Experts of a small language model: 336 SwiGLU neurons an expert, 1 pick a token.
Below are experts of layer 5 (counted from 0) of a mixture-of-experts language model. Rows are named router (the router's row for the expert), gate (a neuron's input weights, with its number), up (a neuron's input weights, with its number) and show model dimensions 0-111. Each number is 128 + 32 x the weight over its row's rms, rounded and kept within 0 to 255. Numbers have three digits each.
After each expert's rows: a language model's description of what the expert responds to. This comes from a sample of Wikipedia text that the model never trained on.

# expert 8
router:218074177076105146156165054130166131116129154087143174093116094140161146058156172111109120161066135111151125149184175073064172091143138106143113190119168129076102095156134116124062135189148120125087103138095104097135137178192084118155103132124134123113140102147194132097120133123121152112202137104124101119179152144081122157181096088155
gate44:144057153111120084189142107111121087166132150087114165101154124095089110086099155171171121129158134103122127103091148132139132115176224138131118153191134115101123106077088167077115157102113166092130080082091084128112173085089142203106100122164130149116138104169140065172158144160080141126142163112089135090151127080137125137133113124198
up44:138149110110130126097141142140113092121120050142151110145088142185150103132098116100071091128148114143080141101178132130189188132114165137134153143134135115087134109163113098100128154212134105146145163114125133137155098155131124081113156195094185196137076071070125104135093149120135137111122134103185112086048150154128148095146082152173
What it handles: Table cell endings

# expert 3
router:066110139085082173116141111197142150125175146048086110132155126120110200132135112145113139161070108145085108112127113095115121142111140149177164109123058147111120138117161170182146162080184108060095102170105149186129121118171096087134149174122157106115164140119143091114104132121082181077105128132133152182079183186137081131103142129103
gate1:121255169122127126052120136167116117190146130101089183101156112092135182143146098093125132145086125122112117181125145168142141108122101130163112179114111140168172120135162159203141126080211172066143154101137155176169110101126103136073176108098151139082153160121130147135114121088121053127152084126159117126049171153120135125143083119110
up1:062158083159144180148130105095123096104168112149066148134099120130145105175109146155100147089119183111174131170114218079112074125102117159136155113111182103153089096137098144090051150100082123189124113158136078119130135143134140128144099122126144118125135101096135075117149193172121169144144163125095133072108137121133106116122092165089
What it handles: Place names

# expert 13
router:118123172099230190117124125160109152126092174144097123109080103166061126156097089171091149177122162128185115085104132098119117118124149162150118154156097119145175037159094168130077132115113187111117090113135087113124173119153132139084172193117129102122100140224144070163118160074123133109141090119178124102114132156121136154169124146102
gate44:106139119145099131197141109053096214110140178128174112073087118134117090113122141162174152107151144115149028110118102105110093143126153139158130111152135046150160157144134155083129138137056155117081125164114162160122133143140127135131122098132108116194137141159127180200142166075098099110172121121100134077098179118153123136162133083086
up44:121109138148140116105146176139144092139168122140070191163159145125134104163134147131085085176080130114106211112141151173136162101157161126035141146145137227128123154166122093149128117123163140132171082081094118109194124130085137156133134144122127133088122120093141097123140099210160147183059132109083104153182101080086123140145130100128
What it handles: Clause-joining punctuation

# expert 11
router:138090140155168082124150146110120109207092138119144148137093129134135126170092144114138159090078170136149096140143149065085126146138189122131098135175155083072104134103089177168138115134155102126057141204171115164134120171145133123110191067144077114099154125183122148090103093054142170091100163106164116217157156099125121140122124140137
gate5:098130134064117255099134123115106170147117097141158156119184121117127163142148157155117159106125121141083073118127079111104140170097089163096103099117106132088041152159174104069120124111131185120176161167123155173169136128153088113155144139109126140114172143127103123141132164131061114124109121146124146095138123117130131172078084100137
up5:184166161135138090159100167145131153053136139165150115158119143157148093131147144099088041160195144137112159121101191179139128128170124103166165110135111153148169139132145130131119106158170153127148094097078145081089133149114217110157077126167150094117136109124130084117176134168163160146136121124092134127140095072187162119135207134136
What it handles: Line breaks and headings

# expert 5
router:123059096122121124110159145121212142142135158157125082138103149101107160103100138125133152108149092128182109125176080132145106141105093138068094109090138082159160104118132124094110048094105161189120129095101130127181155119103151118166159159136151132100098091146089097129083151129170129119133096119135102164171175088066138123194124206148
gate4:119134116127230172117108128164190090106118154097097183104091117134145149094125135094124128105159177065146153136114127119120134136160144076142082107130101136065122139108144069103178145149095127153164120153029083101118119032107133125154154143151100126149104111131077097116099168151180083083160053107136113142135115092099092132124126140083
up4:084108092149185107180126158074188142113094079116081107130078104082104088082122104119094179121069134097111157158143124107160151119120134167097089163136142152137103161129090167092063077189112190103119171141166161117084126131151159141135106101175092121113105124168117120152142145180122113105123069107101076139147114175097062129141130136212
What it handles: Prepositions

# expert 9
router:159122093127156203134162082154150118120116144050125102153142114144121100155135088060161116151132074127099126157127140136031178096162107144132116143139063137121139116119086106153116141153162159113133089127135120155128136129176115132092127117083155138066095126098080141105087149171102094101125156088166142129147099196077168092111133152125
gate1:109214160093190133138120117131176094137150128130153124172128120171105087140173167121105120125108130101038119141146139132109179155098070103123126091105163142123198139068118173119157119135098118078081108135135111136102208118092141130170060172105146073120112110080145098138148137135165135072167196100132107126141137165097070140115156145110
up1:119087145174079091155066136124149131128116143135174139076136120195108144185189107156142132132103128072125113056166131157164129147109080139161126133142145124059098148116112109190120188151145094152127201128151109127246089089139136120131165125094127152142171186170123105149105159094048135133097084125067149117154096141112131103145151082108
What it handles: Personal name pieces

# expert 6
router:097096161139177140075196105056104073092133108147134123107080130078118143162111079175142097143077104057163139135140123169162094154175067163066127168149100043159141135140108148101137126150134142131160128119119082154147105158113190140100188144157149162154178093141117156121099110117073102131164111138146113166103132136104086125112157135146
gate1:125207141062105151193136210121173187084154093155124162136118116084132127154195110146168082113130119143127154147159100086154123101127124179081121157109082119132152123143093169136126115130133165151132138139114163076156121170186137091149138109100172159116147171164122090143147188150116113164125118101049097214158125112173120134136152153108
up1:114191128103127145069140175127105095100118058098151083175087111103124102105110118155127126108101137152118101125108131150125106158142139145125110065166083125124150103105179114224103098132150123093092178119158099180097117098179150162141103116191119106178112124130143125117113096172124083109092144108179113133085104139122116129092134134166
What it handles: Name-initial word pieces